config.yaml
n_layer: 11
d_expert: 96
d_shared_expert: 0
router_score: "softmax"
normalize_top_k: true
router_z_loss: 0.0001
router_bias: true
lr_router: 0.00242
vocab_size: 8192
beta2: 0.95
batch_tokens: [65536, 131072, 262144, 524288]
train_tokens: 421400000
dataset: "wikipedia_en"
Below are experts of layer 3 (counted from 0) of a mixture-of-experts language model. Rows are named router (the router's row for the expert), gate (a neuron's input weights, with its number), up (a neuron's input weights, with its number), down (a neuron's output weights, with its number) and show model dimensions 0-95. Each number is 500 + 25 x the weight over its row's rms, rounded and kept within 0 to 999. Numbers have three digits each.
After each expert's rows: a language model's description of what the expert responds to. This comes from a sample of Wikipedia text that the model never trained on.

# expert 42
router:505504502503497511512485488449500504496510475516506495539529520518535482486520525470504512489486511507545496505464499517513522522484531504461501474504435522502475485496496526478479497487505489468491502526466463511458471512463513528492556522498498460490478455503462577428519478516470477505
gate0:482482504485496523487538555463531498537559453486462496498505500502485496478510529494524503481467513477504496508500465490497555493536488516451557462504517537514479517491522502481489517468505477514525475509518515506493497452520455532513538512485517490464517510481503479494543558505502533477
up0:459454530444488518513521506516522536507523515512504521485469441518490492494480493515489493472474465525508528491540500488529495471557511523525493488521498521473495532503475488547559533459508482473504491503487508484475490466488481545531501495493530528526538509512484452539510492500483516537
down0:484480483498485513482519519461512488542500454520473480534485520480529486506472502480521512458564516520510532527522493458525515478510481536518507452496546522460505535513528511529519506516490496515537525485481502528500500500502483530468516493507505573475513493519528459512474548507490515547
gate1:512487499478497505525475518484501518470478466514493534481478442504489542454531531527520496507491525472520509450495493478536524491543509529489513453480502525489523491525484466481504491549475503496539481460462531494488545497469462497508510486503532506518454486524467481549461478498473519511
up1:508500520501495507476531499497486444518510471491501498540526504484471480434487556513443494474498501520487499487497531516535444520479506488441501519436464472487502506533545488551479497480498475515497487481537466467498497500515503495483489498496483516490492530502536501481482482490468460531
down1:555516550489479498478450512502470480467498487504499513520502486494499467497522471495485521485466504560544517532505530465526513520514483481469472510475489475492490512529542520480499513487478464527491488467523524473492524518515551479497546462480473460527531484512501478471504525528474471543
gate2:512477486483494492494458472512463511487486513482509508490462481474539503551510522509480495509536503534506479475490517490490498540480494531482538513451479470476481562533482443450458502486507480523508510479524496456478487494514488469525501538488534481521445477517505552516473472495499488513
up2:516463474512480475498463460533458492466509478457499499505515505533542541488519524494512468487526545497552523520474494518483513511497494464473493485481468489506517512508517484480486486454490451516515463514523496510501509468473528466512502571512561503496470475528511504525459512510493494470
down2:486469481495483522524469477490525511494488520478508519496501478497512506454435522525506491489525518514510479511519472493488518480527506510486545505493497517485497548487536509509533505543481489486492516507523448521545479476490452463491514518487505556526535533518454440523523547539497490535
Closing parentheses, brackets, braces and quote marks, especially after acronyms or codes, plus digits inside long identifiers and numeric codes.

# expert 17
router:497498486494470535511475500469493496477508503512491506518510489504525489510505525503507480477527533511506490484499490512544511521516529505489511455486486507496470499493480478463518488533504471486548454516475460488461505503484466601516543510505486485470493464516503587451485492524480517487
gate1:516470482502483549470497483479473488532515517499499521498506487490542499531542524519480533510496490538537471491482508465481508500477517475519493532550443490532505512490505495494480485528523486475529476481507574536511469503497520446509485481514519473503504491529483497530474520462560539525
up1:528498471458510516486488486571476499507508505515506485503471454484520480522468522472542456481491482517472492501502493487478517464509534480516443476489531541481487535506526456489444493522510514508467453504472531500449486500535499486476489507495470448470504488502513528510517511506524506469
down1:538490493508505520491470487485524466506507499512536490560465487485521548482480482543494496492470469512503517473464528493481533486478503525495494520550511495513516531509470433521523524530475528476537475500520530501504421460507510498502517497497489503466513508530512478533507511492523541542
gate2:530490491505524472519494484545507508488494485523505518495505446492501529491494488504550525519466507522484508479487519510512516490477472412482509459489541485513490442455535520524499477527505533492496537467487481529507515497509446513502513492465491485528537500486501505476515500482431470477
up2:485516511542477486487528495446483521549483558501494483528540467500509529503501490494451516508497506463510517457509460522542485494469463498516465506463485426528494486489506535485505515521493504499511530493448514516516503504537479559533509503491480506488528494469520487476515482495485504465
down2:533488530492497497511485519479537477564495525516528507441486497502507535528468498520525504479474514484472492547496489459495473482516488528496510515492495474506550498543470511499470500496521548497521550515485515494527466521502518470476516514520503521539511532503542538513522426491529502520
gate3:470525496487507539490484554487513517499527507517480490505483472501467527496513484491467503496535498521480530518482488489585481492503505498469507451534487524477509531440445481420540504498509498481507513495501457534477485483497514467523515471504522462459520484491527511508497497494505514496
up3:541529491501497521524517500500445505481467481475457505484471512465491482471507529474562482484518515477467495521537524545534500524480455525517553545509492483524492482486506513466460512485515441504502514496493460521489513476542498497502453475506518484508494494485482454498500511542499497468
down3:502498500467510495490436492530509491496477522464551467537467522513488496526472534528492497535505518529517540509465479504487562515458505503495503486496509483477470505486537491485470473517524534469487469502507465465500522483466511493459511525538536469475469506497531488513499511522520564495
Single capitals and short pieces inside acronyms, abbreviations and unusual names, such as RMN, SD-24, Gnaphalium, Juice Wrld.

# expert 6
router:473495480509487557504462502453533471508529450507488497562473501504543472483509488477532471522485490507522509516519510520542504519495515511510492492492515522499466497518503523506494466522505450434471529531467498481455492502490471493498497528502484452506488444494465553510502513520485509511
gate2:493529526469466545472509532519461523519480508483484507526472482494497539510488482524536524515503536522509483457484510492496518536546499483489455512475510500493527479449490490531492513477545464475478558535540500513520480506497498505432468530497500493490479515463484517511488449509493524513
up2:486520507497511510550517485482479542527527535506479517505533523488569474521508504462493474458527504503535513484496493523520494492533487494511504485514476476464515465496435487495538510560502511516455500491504512488512419504462497465485486522541492505478510525495496534492488510533495475484
down2:519518514467537495469529526557461477500449500480483511554488502524492503491501469463500479516492480491490492479451522544512481545479483518490498489539501523514521488509528539468468429467504512510483493518497496490512560540515524486492510483474531505483487519503510530467519480481535484480
gate3:481508500535465483487511485529592508492483522466477493479473493513523471455502525503508519509486486473490473507477483499515514496447504543498526515512441478476483502522466535529522506437524496484480525506497498463478523472535533475480486497500528463513520489509523474506469470512486494463
up3:469522534517465479522501476485534512480528523456490504473511506469541415456505493463490471490516456490510476519471515499520453501446479510514495477516491519472470477516477546516472475440510511469490508504472506488507506483494550477451491493498508506506526505498528504527487521511483506486
down3:482500471502481480473502507487473505523504492519512454476506508485523538526504528544492470529481482475480464545519503491461474519550510479494462441472450501482532530479531537531480515540469480474507497513537514492513487491497538439529511474528468535519506510521508492486486488482478518520
gate4:530498495470508436503474503519468501505493492478523495520490492500538483499499509488479541491471531543515503507496489533493541501494529508494479527504501518452544464513484506526490545467511483471490519544473516523479538517462459487514511547484515535534452504430487530462515482507480509507
up4:500493472521504501439501488518566480487498478553527470515520550545472496482495508526492511483488500511438462488500460510510529560466504494498522481464528475502499486501519524492496484526490496547477472488514528505502524516503508500526524535510458538475502503467514514509475505483554482517
down4:503494490472497511463488488477519485533491488498472486497475481516512492473498499518518575464468500482527430477460497531495485493499480524502550482522476487499494478529463464497486514552545550496504503497466521528483519490530505487504493524476455446469493489470501530515456489530484514497
Final or middle vowel pieces of non-English names and words, such as a, o, ia, ne, burg, sky, Singh, as in Baghdad, Chinshurin.

# expert 35
router:485501511509497564517476499470527490466531524506499510539527501510538492485516533475510487533518527501536511487504512517518515523487547497510505451498468525488486501514482497469519495482514516460539517520480450486454482500499526496514507524507534445482521454519487559476517441518469505536
gate0:507504491509479511477508531500463477437489549519467494489475513492513518510486485495508511518476473542518485503464505547499478487505516507543525477456498501506514491526490461493514545499500530517530436486457483494462524502506441554488525494502513488451521470511507516476498534528517545488
up0:517517474559505518500538541484513481506502517468495508489506519503515524487485535435433477460523503521530496488508512543515497548493469487472541493517455483471501503507438503452489502487457471484526501469527480542478503472494484464535500498498480521524513520512507495486493517524523487479
down0:481501515514491502521480494496497507493510469500484505550532524505451514494521501472542466494549471499511490542486510513540450550502518518502471501517498537516513486490511514490515472507483494513524527495529512533504472505489548515473473503490528446546483568489482536489500501477501422492
gate1:468498523546493493487499489497498526510496490480530490530494525510547524491481493446507494477485530472502469437507550471462525511458466514503528509506492448532525497472540520503543507498481520532480543519517483500496507538466507522542502521493498511476497486517486571503497476537489483483
up1:492452524478514521500477510484499505483521497444512519503509501488469499504504524483519563480467557509510484521538535481541493521481510494518448480536501469560497454506520560463513499495499537483438514505526495510495459503456501472499486496475496529499483502509528508504503512485529491479
down1:490499517515532494521468525514518524532515500489475495528501459494483491547435493531502479488532476496538482528497566499521491514553517478540527451497509513541470473510469489490510485472495530492503493491506509477501508485529509500501462536487445541482480481484460503501526515521513559516
gate2:527521549478484563467493506480511552462511494494444506518471493490498488487495540482476494482496496508498485479453484521498483511492524459551510466470539541466504455522493503538498473523499457477491514543473516501490527513486516500506489519530530470505490493541501514504512477505558521525
up2:491501497484543501491485515476503481528519508485498498493532562507499502495514493481503494506515519520562483500574500523515497455483486477499545513472492501545528534504498510537507504502512457482445482432485505485488513509473550473511517555522533507540491477458482525497526509499492496512
down2:443498482501520510474479482496494508517495490499526523515555495510512486495502488451543527443571516516491505498505511503473532489464527499494547498502503526519505479489479506508502470522525494561527482503500482461495472471469527478477489499481499549504533492480502482505443528517487448462
Tokens right after a full stop or quote, and inner word pieces, such as Mil-k, Gar-amond, skys-c-rapers, include, police.

# expert 18
router:516513519506490513501477500449490469486522428481524481532489505491537504474516527511486488512491510505522507465489502480553523505469546529466496451483480515527457481529499481496497495497507481474510518556499439502461478494471468526483546491488474503492500458488507541495501501509481500562
gate4:564529512529485476523497501516534530481466488498517515500518514511498461498506498484519523496482474503493516511494517483544507465508520502464476487514521502492477550488398505541455479472521526479522499481470503497490508530497536490505489510532479488499451461468518526512521546484507479528
up4:477481483479497532536511527469490542519578546507497478506499480460531523522523519495519495535477483482518488475501499516478533478488479547546527464460471474467520512499503477443495524547510468514503544489484484500512513478541492528496485512495525475489539498506500482472488521518498509463
down4:474492527483507491534504508498518548489516516545492521545504483479455500489508461492461507483465520485498479549531501531492464507524519531504512477515522482506517517446530525516517469458479510492513455466495506459491504497460532527532483504494517449470476536484519521519477499451519508541
gate5:480520489481476506533502481481493508477510498499481514485495522523507488533523533521522480450527485537499526517511503512475483478477492503502486407478521520530520501483461531526498497524494454480499493520497492521484509480511535534513467474466513508518499451545434513487485462559478506527
up5:538483517530477483491525485545487527509530523510518485533481466537451545515526498508501493476492558507451520471469484527560500517465498469517490466525462526479493522524455492534505506520519485501510511535510428516496541511503523520490476509504529513490527510504493502504487495513475512466
down5:529477505463461501488522520526508490530508512532464520552501455518485472515501481543524514469465464468478457500489469497489556490512470482509516437504490538506512526478461498521507493519538485504475479502468492498536495517533455470515477482491522508490515479528488459495526480526475535487
gate6:514526498490507500514479505486506558486491480503566497540471461510447501494513521535512491483496501486470531452502460484579516474535513511529486493527493509493501477468485515467485440524492500523537506520478517486510484488506531516466488479502522508478491550531478486529491546479518504504
up6:486522430488492500541516516501529526545480502469493529471485503480496518528502528469511482473524486497488500517518483509516494456519508553541502502498471497480535499530519519500475494493476533538519456469466518501509468500540512494532479495510492474483512519514509505481496535477526520402
down6:508495535511474477487523487499510509519505490523503518503489471501524529511507510536490515503495495469485497507485506528517511490485506495507501500457509500490488480498516510544527458495485495482472490490483498507518489486485494479491506478506470660496502517499517449519464526499445529516
Location words such as at, in, near, North, located, especially begins at in road articles and near coordinate symbols.

# expert 46
router:462492466471504506526459487458510494497541453508501521500489504496499495504485464508518483497480508501511472478503488479520492513466553529461517463502509486485441494495501506495513499519545530481481498528483464499460471514453479550495501507503495435480469443489470505461507468520468500544
gate1:478480493548533499462507542511517503565548513483481473525501483478552494502521505497479541484513472489505491471529508488490482518523503476497517520512501502490515503497511451491472483471480446508487528488448492506507521499506477465507523512498499523528540476459449517558468535489470516468
up1:462496520512534454505502511531479531489488518487464522486520508492529480495501497545503545472501522508502473479523492510485468516511534549464535520454531505465525513511514499521472476446459527510472562502466489508526512466498499456496483514543501499538465507494470502539477509530499526508
down1:489505501482519478478527506537508473468501534535483520524521512485509484510511488503499512461546524503523486512516484493469499489463474512480526485500475470487467478500496480544506509505504508482528483487485468499490503460526488492495519501495514634508501502491533466511446494466504454495
gate2:510452494486490499457522508526471509500514493456551558503497542469491473458504493513481490487519531451490503467477515557479466489484510496484478542469496537490507478518522531483488485454508515520511562465512488532496505504473498486468488525465526488498517504490450492461483502503488467491
up2:504535530516475513494507530490502481464485490481464472538505512495517498499501480485540502509468457513509517464494453501538512484486521469541537510487527436498520489486473483516532507510541456509462458499512480470533497530517512494539523498541528493519483496482492494491465497422512534494
down2:508493504516450481502475473523483507462488518479536499512517502520476490541495468522517542505485450532544490508516491530490469516480538479480549510468448530497518519479473510474484482503494504466496473504521487503505515534520524473490531509461450466502519443521535482503540476487511472458
gate3:482510497495536494516482513510530464527474528506496561501475502457516446513496508485510465554536508529486498513479518507511513483529484495518536460556519546552478485538457506487500445534538478494508493477493548507469523473499511532499489506508500472457492499502483528481486492509523492508
up3:486537505502505452495505517509455500504474533503453507478535503486535490543497465518523521517519509523495525501514531506497526531490483510508473494515515520490484522470534551458525484505500518475476500514504504514467503535485536473512528546517517520516522522500584526496451515475478560497
down3:554482480495456486501442478498510470533520522478516472471494496542499531530447497455489529484516522478508509554489483448496515530465486526491495474518492503469556522495477525464472476508476521507517508517531491488501490502506507512478512479501486448462505539501475488493554484509512521491
First pieces of words split after hyphens, parentheses or quotes, such as dis, partic, Ja, eng, plus table dashes and cells.

# expert 44
router:481516465494526566537486502456523481546514513493535481530491510551514500468509490511504502543491530497498499465497492516520517512477531518497490474453480508483478496480484514510533474541516544456459519514474479488437472547499481511512525530507511480489488447513482522495492464515473499511
gate0:519504536504550495516497483467510529494555475510532496529518507529474487513525522491525495500466519501496564463526481509473501554494465518508526504505493477516504477484477489499560521506498518494466521520563510457499460495492512510495507470527533517495488522552512522479490470541540524483
up0:480503508528487535457519497500497497508492502512513464484452509487503453495462524474536519546486510491524486516504490555495516502508513499532475522472544488497486492503474507484487506507533497489539507466457532460492463522519513531532496495468526508483563503491494498486501468480423456457
down0:498480500488524477483455456517465490552519487445471443470480473506521527524529475503511514512525523474540514522506491498487498511519526480498501492483493528506496497494490469495500534532505514466499494478502535517510515538500487509493462484495464471445523555465496524496543455540474540489
gate1:488495500512547482501479511512464448557484549529516457535476496521512491507512509477497460489482549479552492450545496499538499504541516506531503484518507514495503485495487520518493483468514480461491499541469480467467467513474504454509477495458472460507457506504502504523500492507530511484
up1:502487481478485532502490503491475531458495491448531513502451519508543455524516535465506461470477516559525523471484530543499480422472493521509528522528489526498472480493504518528548524530491481504524499500522496487497500512458470504489545514486507525493534493530488495484481519514522500492
down1:476487492507537495510497516542484499532558465465529508483496498526474494491487528468521494500486486471493495512489493494494507479474507502469519500497510508515499524536475458525501527502469517473554480564524534483498526469452508550530460504511496540475462491481536504542470513455475524467
gate2:531463451503510504500487486503501502526497510541538475507524451523475491513520507515503496515484484504496516489463526501475489467470475522522517529501427482498485509542482523449458507484500510541527471496481520532504526483529521498479470484467493487477445506475518505495491512490453484425
up2:518484517483495483513453517495510516519532490516466550537499521465513506542477470484516516498551541476554469488514503528490499505515506460530496497499512496525483492520520468555543512490496507477498516519498488521510490543507460567527512487496479449493546497558519520510508491521510496529
down2:496500488518507479531478502505514512488483517496517512504515517504509524523485496499489502512491506499493515533486494507483476512528506488525504489514494485492513486504485514514508508524519515504532513526498513480518487516510494567510498498500480315505497518497505526458501521498505505524
Word pieces inside longer words, such as ingu in indistinguishable, va in larvae, plus capital-letter starts like Q, Fr.

# expert 20
router:515508477491517535520508476462512473517537489518491509533481528535519447479496517510526470502476514493524476507490496510529497535472521511509496461490475518491457522537479495495523459488536500464483498512504472500471453515463462563492530520496475449492485436504490539486532474501500469526
gate4:500513509503518548512506465492490482526533494492521522561507493494482487485550484496482502517506503472494543489491479551529487510512510478493533480423458504508495482537490509520477475522517452505470500486463504517496508504480470461503495547513517504503555506448482508498509480546464476460
up4:510524455459521498513509459501520465566481476510474501501477514502481489504503536499511487498481483508464495508501510478472515460505491484534493492491510486489502495467513535505500547519470512500452528468490502514506480504554446496562519515488502453493465498453500506501520572457523508489
down4:519498519513499488526508534491490502487484428487494491504452421470524523523478490486483495540513534537503510502533512472521515488556464481481501505484488493479483506509504501483451510494521519546505493527510487485487517439539561486494479502511513449493507488491538531479521505489502536513
gate5:474510503494490543514491505486528478495464526521516506518542476472539526467534487460455514519492541518492490468516523481493512477489532503492483486433519486497491471469535506489442473496476506461501530538479473487483471504537495549564518511470520501480482489507475494485466521516495532489
up5:515471514526485500492503488492481506486554477515523507525465497483468485486451476508514498494519498553522485494508478521517510486513494504475462520572494485478455527544508468473529475490496511508522514493502527526493524496458519501504584489513506522506538482473480482466512470504566499530
down5:515536451487536527478518498501458498526541472546499572532486492472510512498487522502514510462524493510510486508547495489479527496494519511479453472501488500473447465482515476502517474492531533485494532529558475502475528498492495536453518473515487502486521487517516487535495525483498498545
gate6:499513495489491498523489472478503464437475504507511462523512479508488490448492514495509491513516478542523500510488474503530511505511534550484493422479534516479508503471507503507519537571516465506518533503461434499499511519519508519506533563511500516491499481461500524500479490531484515513
up6:504450502468538509520454531486454468501499483505504506500498467482476508460455506505514453487523511529458474507496474496530504499558506501512492480477527523466514508487496494507526520518484479514513489481505450529515499494497511591514541504511513534489534507500515498499445457498532512522
down6:547508501488503503511507482497513492493532465475460535519495514509485515514463491487477521506519488530573483483523480525448521515501501488485479531507498513490522499499534482509528477423490490537451526461524484489530531521497477492507461497505488490491517504545478442532528531521541515488
Pipe characters dividing cells and starting rows in wiki tables of results, rosters and statistics.

# expert 14
router:483474468519501533513458501419512482501519471510513499510485504530557461522502539476513446541483525505534471471510517489534499527514506520499511469477459500483473506502483502462524478522525487464505484512486500497442510504460507539485554505455501483502514481512469496498506468491484493521
gate0:506436606527550495485524504505490511463511479513475511494486528521512479465520517498542516523499534455506506487508528511493539517516518525497506498471488516458479492498493541465496511493492477496482491511502489497467514495517491483493483511453455506510509507513475513480549500448508546494
up0:496517492476483519508441459570513467493503486480559489536524522544495471488499481505509505520480494523515508510502463486518464505461510483520491506482506496523485494525500480518493487499501552523453530502462491521491439527494503509506476480549547512484496496521534484485484444532502467494
down0:500521475469533559491515497515506470515495482465480487493471524482501455473496490471457473513515530479523457497526498494500470488503448546537550469477503489496504470522471537542498520515498513485502500570465504481517512492488530527477463521486488437511487489535500495501518504504531508518
gate1:505506489517499483489464522455502497463512465507500497503488495487525482502472479489483510526476481506499481495510548486450485535535527544519517491559499470496508546516533508458501523502486560494485513520525532489500459519465517536493500475495484527528461508481490467500485503421536506537
up1:509492512473492490499516452531519485536447489510515567510530497503533480483503525474530524474494471461495488496496507492518518500479458447501525488487502505467510481468483484513510500510482485504518547521451512501518536468521488516489498486497481530485477525546498491491480484507483596462
down1:483528513540514487508508538456450562495510472499487506501501532471457517527503506522487502513515513462479521464505503492483494505473503450532496493499522519506488485510518490498479455511527494494469508484538470498449459468513475484494525515533457429511464451483517486507498528496471478522
gate2:498499503530499532513481457444543475528491490525503492492520521515556513522496481537493504492467525494501525492494526487517555517490504533486477500479515484535493524482494538475518441511514529508495503506473504487485481500464463512497499538487441546480501519471494505504487589489483531499
up2:502493472520496534500461505472523491496453494500491489487500478543539473514464450544519499443484479497507474503505469498521522504523507484478463503480438481493452526463471502489546503531533499516508438519497519524526494520491485454456501492507487499477488488516464481505467474465475498490
down2:509539506460488519504511567453501517524545539501483477493459496503543526559500453498467553509516522454503516502514513515521473521476474519488466500492496491519485510519482486495479455479485511466496506427488531500499478494497521495490492485508503495485466470516493469479518520510445496499
Numbers, years and pipes in sports and results tables, plus pieces of accented or foreign personal names, such as 1969, Páll, Luis.

# expert 47
router:483489467491497503511483493447495463494513490531468485500491501513520471466511514516517471521463499516489482471513534515527513530492489507490517455485521523503438505513517514505490484554499490453473478506509488498449488507485452573492560501454469471466507465517522529475500523511506493465
gate3:517472474499521478534506488500528541464495495492513511526493503546484518488490497520479474437492489531474508502492501515522501534531504535471446519543488497518474515479511512526512507482457480485480523537497519554515482516474511512502506540557490504525462496530516505465474522450488436488
up3:496548498475518483511514480502523455482497458460493515491525556519502503449510514485480484487510485511498542511488511477491490512514481514469478504465514481587508515500532510498468518489451473533531500475506543529485484516542536506514461495481507454508479473500448490524527500521515473502
down3:511441467504490472457498477514483480531516479465498478486448493517527518522477492477524522537553520491503492484503487589481515517511474496527523487520534535521453482512501493490509525498537475502495471498513521501495508483545463468493506501474466541517527527457503476486472501479493504521
gate4:459458485538473509462537481444527507456517449475508493507490495530503493464465492509555529485493464506511474464492504514489491510534510459487481503522494508510524488549497506485506466482519479473510541541464523486529516505463479496498489455488527484503495473533503494499505485450548514487
up4:467471496493509471454535498475443544465490459479491484496516506482534521440485527542522522487495484545518474543512511471533501517494512496477518508484495467491476462512512503531516498499490516455459469514463478489480519484486444482479503484463511454505532488512483503521491513513510541518
down4:495534489483515541499515487521537535512497526498486448488477511519470486464522540489500499502478485477485503446518481497511519469445492500490520526499490505512541493475480494529474520507535505528545498536481512498483507495501438476476512516588469467480481493515507473480500516480444508501
gate5:512471511471457481505510502500462563529468491461481496470509530534511486486489511496503496524542507515456479511495513491482501469471499495481512499485494484531467480493528485488514512488536512487454449499492499456482530490524497516487490470466503475548504463492491503444568497529544469467
up5:517491519461512493481498486502537471491491467500515489504469479527456504471491490546528545513456531520487503479509535523464486552425531479508469510446540487517467477500529556487502533496484513509497515512508482512491485482485489493496463529520503549479485503532494487486521495491512499553
down5:440505484517523484496473554522531516504486517509517471490466494507439530456527506549531514497498536511540535514495463546474468481490468489509493484488499509462508493468488465474488501538539477470522516495488502464476518486485530501513486496535490515505511444479533502504488501522457481471
Middle or final pieces of proper names, often foreign surnames and places, such as Wi-ł-komirski, Ni-ed-erländisch, Manfr-ed, Dar-t-mouth.

# expert 38
router:500485471516511548534479491434518488489532485513484513528500485496525467498500518461494486508514515531532483477494509479590497523453523528480493454491465505511453510519503508521492496513538499467514529500467497500462501495482512530495526518508522446478498446486476540482507509502494487531
gate4:498500461486534480519532526522503511519501504480533488512523499534522518503509506505472527511541483511501475527504510455482506485526548513492497523521526475518537522494484492498472522504511462546464498509499526520516464472534532454510476521511528593502511554501545472530490516490490466489
up4:516499496465535469477532507527504540528506493458539464479504495554499482499503506527509557541520460480500477530511512500454542477503549516532490492567460491503530501515490482495471513488513524528454516534513515518507458479512508491496476525498490544528516514509531475493499505494510467519
down4:502490498489497506501516491513522482493497517488504521506484494513526498489503503520496512514520517481505484514507498500488515501494482509463514527488510479509512498498502483546503499493520494506504503475472497510489504484497477495488525495516500698475494487524519466514489517500496515512
gate5:481475465521521535512493472512532491517493494498466466507494517463452489480520486524523500513517486488542460512507532507504475527467513508546512485549470546463478465525534506508499483495499483467513530493514553504481512500453508502470457507504479480553479482504526493508522479574524498502
up5:537493495509507516507493489515488516468446464510506475503438488481496499489527458525509514532530472479516479493494522517531490524515492568507482516526463484483509511478523473525460483498505492482475560475518502468484516460492485511453544483506453466495464505511511482496504525527546540527
down5:536477540466519504489512444484478516478522485470510478468529482497456502500499480516489487492494499503490471508499510481490494500529494497561478438504452518492523524484533492478491490484489543527485510534571503475471483483485464515537477536504466528503496464512500540488497452511501476457
gate6:483511505498490541508497511498468501485467502496537512475513523522503458451491513465534463507512487524515471487492509497499526539543512485510475491467480486454500548502482509502481468520510489520538532479503504497508497546501540512503523495506470472517470471475464519457493496525549425558
up6:495491513517459524492471494459488479467502442487506489503512518525474489502476516477531454485520498472500501528521511505558478539489471456545500491502447517493498524508479427507489454541485507523494502490506507479510537497475535447511523500479470511516483454502476523473475479486504478522
down6:456468521542522504500457492528506491521482526471465492487504499544452475477438497486480461469475525525511496500489479507498483558543490508534491505512546521507529462507516532510508479450465465498484473498494491523531497498476499495497483527468508565499519524510502495501521495507508529545
Numbers following pipes or semicolons in statistics and results tables, such as 0, 11, 80, plus first-name starts such as Michael, Chris.

# expert 24
router:514500432501496514526489501452528489505518509504490500520514518509532485475527513483491507528474506494539511495510491487517515510488523504501489490502512520517402502497477499475503470512520548467487490534471509507448456544495487528513519487503488438469468437494496541481524490484480504473
gate1:471498462464521543512510529491546518505497534533529492529484486488489533484525524518523499499542515490469484486489452487501500508458502456516512454546519497461542487485474500464468502524487561473469493473506497543501492480497534517465493500485470481502486455494500487513513493526444495523
up1:501486512493491480481477518516488516510548445502495506478549519496520490541501496516488490513474498479512559471482534510469487444480509551441516517502515496519469516526553579513569480481495465492539499481510494477477488505517483487519518477511517511508491525520495498508485472488502517497
down1:556499496540505493503509482451516511498508479517512470505554460511479511473530478504495545525497511509545544490468497445482470461531464521461519504498528471468513483501523500528525543505522493526501533520506507501486466526513510517508506476460496443536521530476488533499489484509536482509
gate2:485513523459547499474514482517514522490533462476506510499514505492478544443489520498500506518519482458476472518499467495530511497497519545495491481468513515526514496524457522524454517523510485515483529476505462484505519446541493500520541507497582491527506526513508478510452529481472489482
up2:510518491485546476467504504534510528496560458482528464488545497511485535453473551506492508520514505475476491516505481512504512497527509527528500473476517517488517487495479495526457477567520500547477505495506487463501483439506511488540529498495507497550488537478490486485486506474453491470
down2:501487508469510512486510486498494502487512480471500506477500507511496504489477515497490489479520509498507491485519473538477509466497467493475520494495518503502504514513482489543511504515532507503490516482501486502484498485509505473506510492491489687483506509524505490540483525469513504501
gate3:492517466481533475477506521489537491495496494489544459558491493536498475480521490549490482465524528489471522514534501492579477550500507485470541488490492482483511475498513479490474512544480486494484514566456495516497502536495491499519474510505486526519518470468491523513498489502490511558
up3:510536484460550478490522477540552501497512527519522501491534505510486520536532473533534516519541474516503536507464465491475530503496511533539518511504506502519450486561481502450470461510513555498496513506497513520521491501506528490520456511525499489526491466513473464511475513512498484530
down3:480510472486516520476501518510536515502497556518488500487473509476545515492455520524459485493501500486494481540522472511528500527542520494534514481544540514531556474473541542507496510501479476493478532486439500497503496479516492520515507476493519447521525486511518485535502507472440529531
Opening parentheses and brackets, usually before years or asides, and the leading digits of numbers and dates.

# expert 25
router:506480509489518542523487512439485489527542483497535492540489478502509487468498508461491470516497518508499506502491508527592505531479547485459491464487481506505482485504499505528495484550517522474492522533478462495465508513484506502460554502497496520466468471483476531487523462510482476527
gate0:451487476485474520485485462460487496483501461524485470531519473561488536513487458517480479510492484483508487491537493495481499515502481491516509508538496480475480479547479428484515522504524478491477548497523523487487547479483483505497462470509496496454491466446458497480505529509482525477
up0:488486567493517498475512514536517464485519544475514508510511488509511495500509490467513511509503511539526495514481500522469500501535546480549501498479531529496489484508503528630509486472491485466471504514498493464476502493519528505521485495535500497515468496511478491522466474520471488514
down0:494486482506495531550489534505499441512500520499516512499514504504511502503469526524512548479534511523527483501470481536522593512479497535479526484469476511545501494497484524477509499464473520518469512457508503529491482522487492469490490532523533534502535468496457531474535526485519494473
gate1:475512525459509507479477522495524469510484474492513543465506523465547480500481532465494521516508500482473497468512542505507451521537519484450475534500508468486509466516491498458506491456487529494534546469477510500486445504492491498496495469550491512538493500462489484479497542507488496445
up1:506541466506497446507520481524491502518525451501499530484486539450486557461520528503510471507512512499519540512470502490495538502468478491489522510501456486542547498524535515535478466504506490499474512456510523479477485478475503467482476531506539504492495512496463519461490499528461495451
down1:482519526494521534482546534476464506529569493506474494510516468512510445475532482461520514521517494524468450549522497531542509493463507494522493509532511465492535557515501496501508528492480444531487513521505527457497494537501479494485516456478480504482496514506489469507479502508516494499
gate2:531492512478496497479475470511526516472531523495457497540540515569511498538501487479491538489505517491481507485553522463485493492491481510474536470478510528522487458509448514470517514427524546493455495480497492487492488511470512489537509483474488516462520500505525537520490505471471517511
up2:461504448514519499537465472483515476531523446504514502488479477450492513475505484518529465552511483489487528503477494518481521498483503532536463537508505490523501516520534516494473521550519439505557501548521520510494491515483470542474488506527509468498514460498523501466512507506527490506
down2:502517487485502556476458482515480473523554473476495440497460495533497531468530482486499461494523504486496519545526513459544494501493521497486500481501475484494506490554458494485481478503494525497536549512494471455508502515501493532476531477493493440482470502496511523540508479503506462478
Digits, percentages and unit words in census and statistics tables, such as km, kg, °, %, and people after counts.